config.yaml
n_layer: 9
d_model: 320
n_experts: 8
experts_per_token: 2
d_expert: 192
d_shared_expert: 0
activation: "geglu"
moe_layers: [1, 2, 3, 4, 5, 6, 7, 8]
router_score: "softmax"
normalize_top_k: false
routed_scale: 2.0
balance_loss: 0.00549
balance_bias: false
router_z_loss: 0.001
init_std_router: 0.0221
lr_router: 0.000296
vocab_size: 32768
norm: "rmsnorm"
norm_eps: 1e-06
tie_embeddings: "early"
optimizer: "adamw"
lr: 0.00116
beta1: 0.95
beta2: 0.95
grad_clip: 1.0
batch_tokens: [32768, 65536, 131072]
seq_len: 1024
train_tokens: 749200000
steps: 11330
dataset: "wikipedia_en"
Below are experts of layer 4 (counted from 0) of a mixture-of-experts language model. Rows are named gate (a neuron's input weights, with its number), up (a neuron's input weights, with its number), down (a neuron's output weights, with its number) and show model dimensions 160-319. Each number is 128 + 32 x the weight over its row's rms, rounded and kept within 0 to 255. Numbers have three digits each.
Before each expert's rows: a language model's description of what the expert responds to; "comes after" lists some tokens at least twice as common just before its tokens as in all text. This comes from a sample of Wikipedia text that the model never trained on. Tokens count by the router's weight.

# expert 4
Description: Auxiliaries and table separators. Table cell separators and slashes in statistics rows, percent signs after numbers, and auxiliary verbs like was, had, been, not, were.
comes after: " |", "0", ";", "3", " was", "5"
gate0:126145106144135221095137192075147114145174156159142112133107134093133116099120135160106116060160146135139154085184110169123115144104138132101143154127145177123134123059142129137130162097127141061144071076085125124107140117121109067139176105156144098124191168119060068130094159165156121181163151138084145164135129159094108110147101066163161181151108079085092116131131144099103131134105122133129161125212147087125160133139082091130152089103154140198121158121150112155123090135131135
up0:115118129120068180120125118147144089140190133120103075128120160100157139128134183171123103157127136109083181098124155120115102173135134188090156118099122166111059060111085136170141091126170116116109151031155150026150139170093117125132182149139155127118093173105060158129147128126167090161100084163116141090123151142195142106156169069085128106135130101149106112154156135130139151205183097122136142202123153110136195158090072105102109077099130174077108126140162128152114118151163115
down0:147140062130119127163099154140212148123074072077087046132124110133132094098139105142103073100134138118139190156205127170146120149101146144125070133187098141147068120103152090161169117102117167125140086138140118079084139104098089184135190034096163110011127098085072078132127061096063118173164131147096120078156143084165107119092097117148110097102103153095136103069145122180089115093116120130076160150128123156146110155116141131066073131110106163097159131140075188100156093134152089
gate1:092116149092104132108120097084069093149143112183115110079144104076142193144144073134119111075165107115130124148168146098116132079150126121116137070112141123100093129162123108165138113045196130173098119137110104095216100164098122149132141134126110095181094110163181186139140085099139130093136113098105167173098122125135101085108095136116132118154099176124137124148151106183138135116132091134163155140138193078163142144147134124114143145106039078099107200108135148103102129133121122
up1:153120108148120163113118199147104151067163138080132113132040137134107074119124172137079130114114161126116145118168126126112133150129088116130183139178135173121136081092121153086105133168143144058159101159144089157078145154152169119124167128118133132098128164122101121122138135140079075165074158166087069095070137115074138110135158166094059115105153109109150104120075118137130114123084157146113118082104102126154092134129112083156127153121156077059179056109138128152135116106172122
down1:125170137132124175129123130102171136165124166130106118185147179114140133108111100110125107112150089168147167155127113104094141120089088096133124149147079117111110096101089074135118150099159138131190101157131124143074067165149120087166129107084190099114162089125073143105120094119154083138145109124077161067131168144128137189047058148021113130090106075109163144093100058133085151138154129157138172096148136077123148112106053140061159112146068111157113142056104122097141094114163149
gate2:164101143128108103135145167105078169103162157136158097092124195101136126162151138117079117145183105098102144091157172138122210092105140114115156090085115127072127169148097179167149226111064112142117098110061100051149116151127044148134087098061114091124125105079153087178127101152102173165091184136118118111082151145158157146125101070072192144106105091122159106122120103139078132161080127098115061149122160111132069169157140185124156139133106132183102120153143124129143102184104150
up2:081100138130180188122115101102178095157140083128116165141166108116069112092097124128174127110105127120165141128082109124106051132184172122111138097137112102128107086150173090112134085170138116090132173141180172157095151099065167117116138080158130145169139133165137161139085153095150077084136123152137127122143091106163090113119148160168107132157131182094100175103196163107161106114168130156101146096077151161096154113114182070085085072109197124068159131127159141162069114073159083
down2:100117097108081130101098138089092153193176112142107125101196136086113126085130113210049152119117144165098132122125137091157084170122113102146089110124133168149055155145125128140089176114121162126113104166142110161102162124058119148139137104092197193117096084124101102144077103163130114130140135139189095145092060105147118097128118152159172109091134140057101196180138128149155112103116123116151148149194107143111150136153144076111137122144084170144133129082145111107133119144166118
gate3:158112154153129134114152129123156118127160065140148104128114161122102132112194091137142118086172170121152148102183103164138115219120139107094141133112121112096097157138155155143060196122144101112089111136106132137147144187147123118154172132131151120134128103104147240121082105131122120185160095132143137175085078118153157148140161099123114145083140107085176132176104165136143112149092140126148152115187133151216172085149136122162119141130138077134083128108108188148114148088104135
up3:195106134101057119093121187188120141086118145087129124112099073113119142122052156126128110111131113120052116115090111109125187076172121125126107144167110137109146140050159079106133158135144173125186095130121142144090118118108144231151089148175152139057039130139099064095181119111137172141112166130121090113170175173073126140125130091136120114162181117126102124101171116085098134087094130147069138182067128123105110102095106127112108127077087106097128136159137120147105073101150121
down3:176137115146126128153194172121151128055140157110130116157175153093126081115120162101152133069119141084140140130183061149051056096128125111129090081112131142050126078143087112082060155120141049100188141144091155099144143037147112142179119139152117068146083102149137078154164101124160094152121108071156112142110135095162108144136144107177102113147145156127127107168171120124100060074191105113132119132141163168173086127159110140174126140121131181114130109142126133151133083151131056
gate4:160091093138161139128130073150162128098118147141158155147129144153140152122119145097155060099115135077145110135152103095164174127113092125155118172153117187125141126121098158169133141221087180111205134134134142134131069158121121147123087087130110140139168155135107122119123173181157121127137105097108173120129102122180064099159142075168083112201118086148059093153145189090115098079088112114126149127087081156100146171155194109160104128110135098136142144100131103121179069119086113
up4:149111153130179129132139140187151141122106152156126166123088135132157116194121135127179121099150124102109120091157151132157132196122087133116114130125102140126121138040142154135079042150108060119186148075121160138091144101132131088108111193191117115122117078105124167103148136140120116125146104020138156125174120083085143161143116092180114154106078112128114148145103162145122078106109103088161152126134091117107119128127153162124065133073076055102109133119166142091134202116023105
down4:108115153166115110105112140159053174188132114135169149115154093097158106092120120176102090149157179129090107133119139100155103074141148104097156182130091112234172147153160143144130114134148185099147111101101178119139155193169162093140113166167125104114104087121081142083148182062134099093082173121099126112095122125125123124198099126190147132083149127143122170118158124094156092171135171127134062097111173083111126118086163088099159130125150075125169098102150053139158143072108115
gate5:111143158165109121116131168113099147122117117107087092092124102088090108094135190139112112193177101136140063134090118089155109180141117065065126146167073058168100100099107149150229149198135105124117106105178195152177137112088096125107147122144118104112071101089119079155073071181061127131100102083103118173149158167152109129197117069113126118132079146112137169138132128182129099129146082158130095132116094100109171116082105147127168147125134127140143150112145081119137123126100090
up5:106152161205146129164115086154067152139132154149123145143224125134125157143115111141132136103132180145099090176153156103132117177113127103122154160045097135120121079115072165144185159099189089152106126116132155095173093086124118127085135139104112142134134108178108138148135111152109156145113118102141140121159173133192148100158130134149130065121213162159119135177162132176104131129153130135121112180135128116134123106163194121098117135143126134124068155095084089111100093145115174
down5:191105124141112135094118197125115139101111124042121128177098159124037138097127115085135124129077087133131080114085130155129132121111114128138102164085130108087110163095141100123150147119158177150132163126151109136160178064140086123163143147153135153111123069151150093181093101148137111174142085169163089111120154129168142130134192123127139126145115101190135095164170144114120142157183090083124140125194128170098123157202121161130101091129134179157112133187142102102053148134103169

# expert 6
Description: Leading digits in tables. First digits of numbers in sports scores, coordinates and statistics tables, such as 76–72, 3.60, 32.98, plus odd letter fragments.
comes after: " ", "1", "2", " (", "–", "3"
gate0:151067116106133173110117134183163126085177123136129092086073086123076157140083070110130141073143102115158117102134115190148173145122134145073080155150140168112165196137114097130137158139114160090175091140105084196156215105110103086162148134091150087132190098124122118111178140135114119132175103168099119163140169084117140116114104093149173125131179115078150166193145137111099120100149164072147140111189161178137101069167124139101148124100116109190113168141176126173165161139172091
up0:184137104087118086155146101151191149069175126091123162148090093178137140145146081082125173170109151146145108111073091117139111066098122153163179168131136144168163152185108150123079108162096158185148150126185111184089153122150152099101140114122131070117169141145100113105134128111077085095150168119130109128142109122148099158118148192120154069101164073166166121132120100141195136102121151145186146078131127128127134104123144109069123168152140188118145081155174097116177163102117184
down0:130113106106128146151100097111157115151155079085111135151140174143105159095136132141166059141114111168137137125176111186128131139144149070131129192079140126117137113110059105154107112064130070115094171180106114160145082134138149137120120124089141128158175104121149195075154162187135122106124093096113182149137098106116125115147131119143127109132130171130135137133105209059103084160136161073157097127166130149178144147140140167154082084078152158167090133174082129105122184115167143
gate1:144084171126193185117140162132129114104196092135129115120108150139083151136132134158115139093153139138081142078167152169100164117109145145121130165113102130117133153107113185095171125072102127070149113123117128107074139082114121134140180119087147106129139145107136189101182102199160130172117090139092122192132123087108175098173152126138189197140225113104191173155120148128143086123102076107102182178118172132170091055169080134208141092079103112119158168114116177121089114182064087
up1:118114106179099109123056132158137078156094119155141106105168106108073115133074083135137099094099111092149146161169157170108153177192096075068064123179114125136127101141159090136171148124155126113146081192078157124173141150079138093157122161109150124172094087077129095155111136123162138143164103140144112100110220142127109109109096077164095117110073183071111147160158185107077169138165142117126098108161165156106137147139149139126130118093080059166113137141127102180151104151127097
down1:091121174120131147104126176140129170105113156131144168094105122159166159111125114149096165112104127128154135096101116170155157117110116162127123099143115114158119103166134092084181126149115225143155123109117129057099144098173138156158124113122146173126094128115087077078114144144110150108131162121097117154092148109121162118108100167129124131108082076165156062094118066160152122111146106100123089109094140076145121169104133125150197118121146152127154109085168156156109089156111152
gate2:113173096144107162120148164152097103143115120175133099157113109075136084121115102111090090071156113182137137119164139092168100141157080158092118090097179112166101129147137113137153142097154134123174085168152174118157157126072126088199123084135100167134134090112151175113134132188121138134070136158152189111119102113105103080133110047092114162101075125112098117111105154117148123110091100133163123120127113127083137181129179147130149130148126068123130136145206148171121052109127122
up2:168103157159123098097135116135148147130140095132176155179108171111148167114105155142142099145046114109151157099118140127127152118112128112169154139094096114096094128105068096147120100164125107140090155071152126089127118113150181088067133103135143146113136136154120118160098090097121042182157125122098139142122089178105138069165133128104137137164149129153115095097144078123121141097153053109129079189105142163128086179085120119164173096120122164068188195147088132115135170156156139
down2:095191108159095106036067121081108139173126165110138149168152103154152143131133198087155104182136098119089105097087156170103105093199060102138114140129107071144164162186143128074146081077148124078141157107176137113114147088086101107136071118145122156157106154103138125131120110097140151128137178137116103182097139126109153105116123154136124168133139113178100119120141154183186206143113186152120139123113141122134107186131130148157111073114119101108098129124135134126135110136175156
gate3:134086171127147195117115131141165101107108078157139105085120095122107149044127102097144119127193098110145156124160172145143127115145197123135088144141061119086150190107139113128145106106173149124119126162098097157111156185114132125124097118105133076119132116109156131092147111166181123086132115116054208178052147150131098097111167098146134142115080177062169171143112135130136074104110106112147092083164160124177146121162133144143144115150133084123194187170197110125158153136122067
up3:075120136149117136077098156116122130160151119117117094123135144080077100178085106168174116065126100134093129102172145179097148192144089075071096123148126148123121122138143098109169195111132117092173090132092171107161126087119089090156180163079137144164104127081122124134142146142174156142109067140171096112147149129123106100162115067095123160145165163082125139155162173079104154139140148092059118171149145174118111113167104123149131095093080079178044145130096127194084088118144095
down3:108138108126126082179200130168133130134133168153136136105150098122162129098107129062108151174147146110139146201088099108089141125141174146186151074150113111137132115154107130123139155196072130181138112133160090174119149124112135161098174090105114135102162159143177126099104099129088124154119146181097113122078171106163138175080139152105128131114094136181099091116147133094116102152161151229134100071083144076144126061106160119088152154138088142101149105144144115100127167123077115
gate4:128177154102147211137119154113142083147135141144161126131065135137090151101169125170150083146135181156154104072116122085125126174054095117164153147071097153137080136117120119126145126096173141122202127117072078151089133101130154142119160131136107113162137135127114132124115124152185099153094129120172109136095162127116110134146115134132180115159135092089138147151100102127153104106087188108145120108129173116101088160209122063172125082095131139110193151192170139106162129161182106
up4:114104136186117096115148125111174141116079064115108127118152166126135116154120167115140131109188159106147144156120117159121156091162140163080117132140160116070159139140156122123152125104121146114133100128165142082143131152103164132163130087109139087131118076136155123143164104095110179115115106158032157153159135140072120114090063094132153146087175177137172091110146126160118137156092096144114176179126124137169145096102132131104151157166132138147101125116056131069102103128107100
down4:149140101177098154086149049167099138146082145083153176110119160171125142098152133134147150120102116078071102100112140120114127123136095094138163115105160173090156161158110112136117103069133118143064132156100180132140115133124110106150127157142145118171099220139125108155113074093131084115189126179089174174139184141162117144160153130100103112105107163130090103123100133112103108148154139160119119083158118120179114088152110134092122113129096170146130096161089053048091136165127146
gate5:125131128130140159141096144089108130127174132155178085103101102118112125139212112133106118121120073194152100118110103108108127053091091122120122087151114136151147093114114159079205167124088138154121123098151149163139103113135087076134184129106065124103134131180139117131128145148079112162081140105133116139117110115162083152171144149105135150213128092110149190100147136136095112100112050140149100110137113106103117143114105146127129144108104130073166151119176123158166188178143115
up5:081165145124148175144201140108140121081129151143071079194077096160085116134111145155138138089131161128158148084127140112099126144102109138130141142081072128179141130133077158144170179100153130155123113136100140110113091121141086159122072150126062113168162164173072164139134129130135127224121125125164083158115142144132154131117128117100126151177127124140136071161081097143090102075119152153099093147163135136135129056160152125125109151083133119160139131154097128062110118141159093
down5:131159075136180173118096123074119123148153087130106092121133156075148240143096162149086132157131180167131120085067141120120172122092133176118136140131152081132127109177147105093146153184136131083189150111148110106134148105137135185191177142111154110142102142110123142096162186147115143094086137092129070121107147114090044159054122134125136143169171102128126071142142105129154134122129037103112148126130074125135125101123147107128096105068112092181182108154100206140148161084123166

# expert 7
Description: Nouns after determiners. Nouns and determiners after the, a, in, his, such as place in in place of, summer, result, time, third.
comes after: " the", " of", " in", " to", " a", " for"
gate0:115102163186098121098140103094114098124170131136137097114167144102105105130110136164114158168111147103096119129104141124114160127144067181153170105101135128158137145150084107061091182082151204068098127149073115099149113106139129161135119110101095088157114157123109130152147148164144177081100174114119120112134160142127047164104103122098123135115142106116161141053164116130146112121148129094095128064135154090118064074117105139104142116097104113136108149201159112142192105200044187
up0:117119095162074108109162142049128118126159148140096093110148140138163162158128093152173147153166157096091104165088165103104127137132130130169182114111164132127170142163127135101114145128106188109115113186080056158140093103155110162131104156089106148140140146138125095131151141130155196138105170122158142164119143179149035128127118131086110141105121078103176136114117095144162140106149157143127138087110140155107069033111143083097154103121094161139095127122112109078187154139051175
down0:142153151089082076154153067108045119161163138141063122128139144145167159090106129090168204119171107197082149141164139182121118155159122141133174118083090139171132125139104107177158203132105135147151138188139161143114093140143107204160147115121136100146136127141127174135138118171141115165124154114182179165145080174138148152124124138105093115137076076214089182050143123124157144126173101157111173114070096088096082119135136184109157217137136176151104131119114134141145131150114185
gate1:131127091139152111110129142124144127103178151097096090088105112116163116146146164172160125141189182122175110129144097100180112148077157074182134169151139135123116135115085102153153155021181101070137106099158157150070074174088202092123147057098145082122103137135189074176174152144130184090096142061143149136088187142155177068118122084152056104125158129117100195118144117138126084072170112116176109152184151142109161108202107161151154146106181139143121159148153050105205165150158118
up1:169111109168123110101171129095169125119118164108102145127065112148132133125151121134137160165111173104163129111132147133208079116094115141139141091144202115207125098142125107182103086087111056124189135098151123123124098108090158077097196089113110127121135143161168105140114115143085082115145124127126114126085091120094061160118120106164100149137106076135089134126142125148139138095150101127212084088155134203006151145149152136070114156120190140099102139169091092112182174123075173
down1:131128141150111143154106165095093092100138146103151190163125136135143109104131123093204179085110129076124130115122133158099169161079100124121127102105089128138173125150163145136166131172124109108204192123162108137183129178132175143065159072130159114156134126138141075120119106148197122132174155177111127147111143076122114121119076095153058156138143133184119110137125103174207080069135131136165101158113139162109115132177125105111126124176120131151169094170147126114108135121083095
gate2:147094154180138094094155181156113095073112123104086106127088155129115086112145151176120098117110182110098170102117124116159105146170127129032178081149146178129138093047146159112172165194121100070069161115100131121118152134135161133089101140145189134112091143142123095141089105171064135178196134093152101123176111104124155163098108140174148168121188169135195137106154121152137079127093168149094119124125117159124126077077143071114153133051114095102069104139094173128113105109140151
up2:104139088191111159100180127149119116070112098057131104218064158169109160134150130144150108153055117151056181082130150109146073138142112151109087137104167136135080100108168178163097139188122113111045159119090087129164163179135115078133112128124143132082189102090080094098105101184102112229194103102126159119199111156119065127129129100103151136152136102152121100088063152154186058156102141136143128126171070158071074059104131116093098135080118124131088117106103129130109131076096155
down2:114107121117115082130124160110128130116085129124115141115080073140169094144145147172140115156162114153167133173082062114139109154078126113135091149127149125139115151083073074131043109159110130072131161095157102123107130136075107143078127123147153109145137142141127114130078141151073106123127075112166076104134189131148150094184130143141123130156174112178103082124157129143121071130157101143208115163147120126138174136055075160195111137116120149135112115178212133215122110157109107
gate3:212104117071154116083108159131152161123066077125175119140157102114089095104148063059089131126076137153133174131093121090164104142148123128118197122072098138131096173130161175173110133122087154160138155157141092114114121069128059096185073140111199159138135052150167099166156117152135136135144108134107165098127176064141147114156143138126139105111100154114109091120102203192142105101179146165164095116138124142128119124101124196149166110139093171141180117158141109128217085156105157
up3:162129081097117099124128144112091130125113129148127119181194125128116096095098115143138171139125058134101149131086119148117112098108118140073111085149108141087046139109169126179112106139032139116133123148190172122126143104147133126148126100152132169089107116066175057115093099161166123145141167171186138082101181093161165116100132065154139170124154099125084133129130163127111255100149118131108144209135169152129129157155151176101138140176064127115123107122083177139123122123088155
down3:119167060171150152138131161089104104130138114123150148115144122176132090130154139126189115122154126153093125125121141169132126160110115115125119064084128097106118113148157121130073131157105090193167148182144085133150125102123164106103176163054135137185132113094128148103119191124104084151155167161168141120103080088128163121118152161093156101055162034111155067112157146153142133103091103219182122098159152093181154096110116213133112135152185206104159153086130136147112180102125104
gate4:166063109122130120136101131129156122126157095165200141118137137098120107150114120137102204109115060125099107098110147138105093159114106134150084132151073155094122139108147127109076153145116128147127169129158145162093139077146155131168161078133172145124120079133126164116093120159101144179057164155141123110143086122117145187150153146180179069038165082115123156150143175085124148151154151034100124126134115117088140106149108146084124124120153152174093160108202121176110118126089118
up4:102169134093163160101106132131121109142150058107125087095161120106108134104150169136133053105132153089186159130158133148089168173122148131116118129129148126098123161113111193188202142118176114131137066132082156045110106159124129165133133127130140070097119162129112090123172079089152087103181112108069116158075166131089136100094105070062090200206138175088147131110112145139097114138151120183096163147146144165192141125142123134188114121108111074182178109114104197124138093159172119
down4:067155184128125108158097106046106055143124117116087123163138116115117149120167101128091167146108128138131022152140153108165131173111098089140066118102137165093150156096106106190163125159126070161084135160137131131129135124114104130139145163125115107135139048124111131107100095142153088125151155107102155118164105096117202155194190152095158169132149168133131149145106077142171137166136136144119099134129125132126131118184141156140161132088069150202102187130165122120090150133122160
gate5:122161107097120120114121107150154108164110143146104151151120117109105223075118086116156133157132115124119119122108121108131083110078174087163133127077120145109207102100125101162129158150082117087118138198087084136164130123119102198134050118075097102093180153142122155124168140106183134136124150165134135102167152113141102172103118116113201084132202065112171147128111161117114147082130173106179137084118214133107073099169204126125134084089072209146112117116125102080102156152083173
up5:137111203122138147146130153102128121136154170140116133129169091078151117121160119115142181123217175071101094205150186102110085126178132071152248078135176088127161187096154122208116152093138099119108147135180097178133115155141103160109102120118134135143146078160131109103141048180100141074110113141121112141112159119143086131121156182112136106091156170119131138132166186151148089114125146117200120151148155095198132140148131115168135103153098094094152114156112129160095123133177111
down5:128079056174164147106148141153087165131160148088136130100121128104163149127169188125125183065113165107116113096152155119129099159190144176137156077137125163124140123143148108108091112085125150126116114127107142151161136179194182145137142121159158083112140112162080122181084172131096108112145081110085094164076169109093086121077144182075061102194154115096179163183153134074153182076157167132078135110129127097169068093120067028088180163118165104149139056130130124152109139109118155

# expert 5
Description: Final digits, surname pieces. Last digits of years and numbers like 2015 or 2019, and final pieces of long foreign surnames like Schleiermacher or Pavlyuchenkova.
comes after: "0", "2", "1", "9", "8", "3"
gate0:113118133126084095119142109104109150117144098142143104137131185108095154077162169160171108096120063133133115137152075124208118112196153104068101100117150163107107155123153148096142111122187208116113081071095155110173147103104179189139083152129128133149118138154104101193141070099155138141145067067107104145131131192158165123142158121090108151136133087112172150134164148132122094173125109139130104167125151098136086159110114123147163101128125118130149183103133122135106118154111075
up0:147122173136158172112089170095137094168096121129188094089158123103149085159082053192102112095124158073101130117170188140082143202077108138180117178121069111103102113098153109126129177113097076096125169184095133140118126149111080075138175125101174134083125132110182160078137137161151128161128129159127188155148109099168139141113023097164164076125127132113166142075063097134123117085115070084126142147181138121088135096165069115125103161106129127144117161122098121170126132161150150
down0:089148121109153152104139151087166054152132120145093107151122163102174181177131146165193098125049159109157079126078064105156143119173129094116126146091156090145055126091127103129152166132152084099143145154095125116107087144076113112142166170115152128134139138127128133116133166131174105148122075186107101155157146138101110076109182170177114183147163101148094174184137143078082079192088114169115089177139125117101137121078143120153087083074122135115155167087174057106098127082144163
gate1:165063126114146177150100112114155093158129115166202149132085127105103079124133065143115054126146177118179152105128102148156166127122122123129136102124108112110084147150116133132128108105126151159152185110105206123103103139104119155176137135125165116156160109072189100197099145150162116110118021121119152107144117152162158110149134116136122156211122148117170165141094178080113105062140154101152162189142182122123116126164143091155107074086137133143142153105193147114103125140101094
up1:105169162136146104104170111099067135098111122109098106147180141153150150144099181083140185114164108110105088118111162134135074131130119103096115170093158173142119127108091138127119149130099133153134097108152114171158151125174105167108153113096070169132110184135100162062148088142112189112101186114107120156106138159131091099150152117129145103088126137141089106093206097156090130128109101124094078093123085149127137072111089174078186142171118094126117112123122089149190087131161140
down1:064123184121050142122134134120127094161145151140092147157139118079097068186094166120142123120166110101190092150151129105053102157100126156168098180153143126121128113089195111146114120106134110130098123223166120170167093102131082177112101141113081089158085155119126169137155154142127123179126091106142148147109125189101096132132110103195121121107097130097063130143138097131117126140136107109066068077143092139097089056130126116084093121137117095105103168195157087121107164141147129
gate2:052106110158129186139089134099131096176158089135164148069158159139087145075147132129122129153132146025181098115146077136159103137177132144143108165165094126114059114128118111071140140114144104089111163134087100055112144151120149050120118164137159123131118166117101172128179166118145126142088086139143093096106079115136125139126175117071171152131119162093178136190100148104131134123102150111114124139151133171150131176144154140153160074053182137107154140102184180188146158100109092
up2:057125078116117166170092097103095092136174090178156115105136174174090188100129171067169116123093164053228130102155123199170159114186146155147154130123108112129088097169123099087112114118122129112120109153105118111100133157115156083130112139129149153146110157099088146135135147109172139121128126114115102140107089145144114118119168137106171128128072160059137115119107112122154178154131162128105138118143123168103109175121137138109139128100182153117133121158144116207139142081160127
down2:121189134145169090163118138149111096189108204120093090110178094168158145131126106083170161159111188141148136116085067183125153118124120051142120159071139138174137115172105139121194159114087086130113135102133170108119153157116164067128101146114140130124168113139136103121109080096087105152100088134095146105107137151136210104143150183076143183106116102162167098125149163121124151164165118220109104153144124132117113169180110089187104152109145143155151114145150121111129175086169109
gate3:100151148132158113089092117135126151139137110128058040155189131122128100138185151135091148151148157087089147158185111124132159161158120147144155124128156130142177085109157216076138181000148139089141140136116030127160109095160095143141122126116138136156098187092171090169105135167099214094078048167176131147099168159127119170096133153074148113100095112124213157148114186156147134145135156143120051136149146216217108052135089183108126111126135152099114146132113119078159072139177146
up3:166146129083099157100156127077092130173134078134164163092149100085150164098107097093127113117058108160117115126069120086206164110139133153146074087136133112115114158134132134125113120219205093126099115110123151065113123123131185120145132121131101155106134090144095102165157156106149051187164156143101134073140067054144111138122118108153070152185125090135108105154119153122152142097153116130141206132105075150057148175150182109204041089113127151155178130093136121112167183070147102
down3:094099165089138156081120130136153159136148142121168153116090187185187191072133117108084113119072112152099095101122101134116134106118135199150137158101115092137193184184156164056155141123148164168160150120137142162080192235091098143164118166133124166136069178067133140100115108143115167128126124145152100114136148106118115040072166108153089135144124127188104071060114192170155138090095060147184142193180072117170118123145134104138085151120165140183126119109112166098166106132123113
gate4:098151094139138133122126114102092134163074132093071108124144152121094159129156210107153161147107129112191196102171127151156173109147179130063159159147131148115123170133102119182085127059195160121088094140141172145130143091169118133150178115128148104109182129145110146110155129099155120104102134107165081143133078080093101124174198184088075179121135137101179156117125175094127155144110132122113108136048143137150141133138179131114042128117131136118155092182081085175110151131036094
up4:130105143054090140191124103163188023179147124182125108144121123134120131104058060140129094100119137076153136147126110166163141128101119108168062106094124086107151084108145156159172091155132100106143138109100098088105079125120143120106066169073121107161144114131142182148122156107111105118164104109142158114095122179174193122059031100146140070138054122124055159138089104068098115135145136102100128137156110103089111142153087118110130163111151153187134130112157158080091126107174083
down4:109116135130105125106124090102161154074127143096182077174117112153097080133137082121100146116170104116061146124096167087146141135066122094182135106125066121093132166047185069149112101158101087137155192174130152125165110112117150157091121106128070090114108125132144093103085108129081104109152135139128130101134191179202112183171148093150108124113092148136103159127145120153111084103164162136105132068171154154122148128132101172150146099099098127080200132151146099093137135154205149
gate5:136052110100082122082113170073112100159078114190151107103169201122121098115111138102051138133151123117191128131145099106110145129160057157132162127108121125105131123120092117158115148090088138151118092114087093153121194120056132121162162109119174085180163079112154104135157131134150104115102114156065090068081147134080092079151105096127133117121094127042176118168124159137159069125129135090119134127154217123131116182106129138172115090093121140137086109091161150117144095195129119
up5:182113106115057123104094119116104155145082113105111117103156179192100141144133134093062120169147166081147084140127092108112147114127092161143170166092117108107131148171126087130119115093119150185112118123071080144071163110083148151176110154152112118156130129145104137091167137139094122128131135126048119111134145104100096075128139160156140061114095195108168113131105129161132111201109177115124127101152179120175116189093148149135149122121131139146140123114199104084150138219118157
down5:157124139053103135113126131153115132114112065078150170159128153147160147185188158129112090115091114133084152112201184130208122106131093133156145172143124126132086201136100161180133132163103157100129114172125183110101071144173142182162160147171118114097142130120085098147178091075149147104101135151077194152109140073119131134145148132123119101148122128121160074117133062059158105092160152151134077074096091150111088096104115181099131151142143120179100153174080095085138085187111153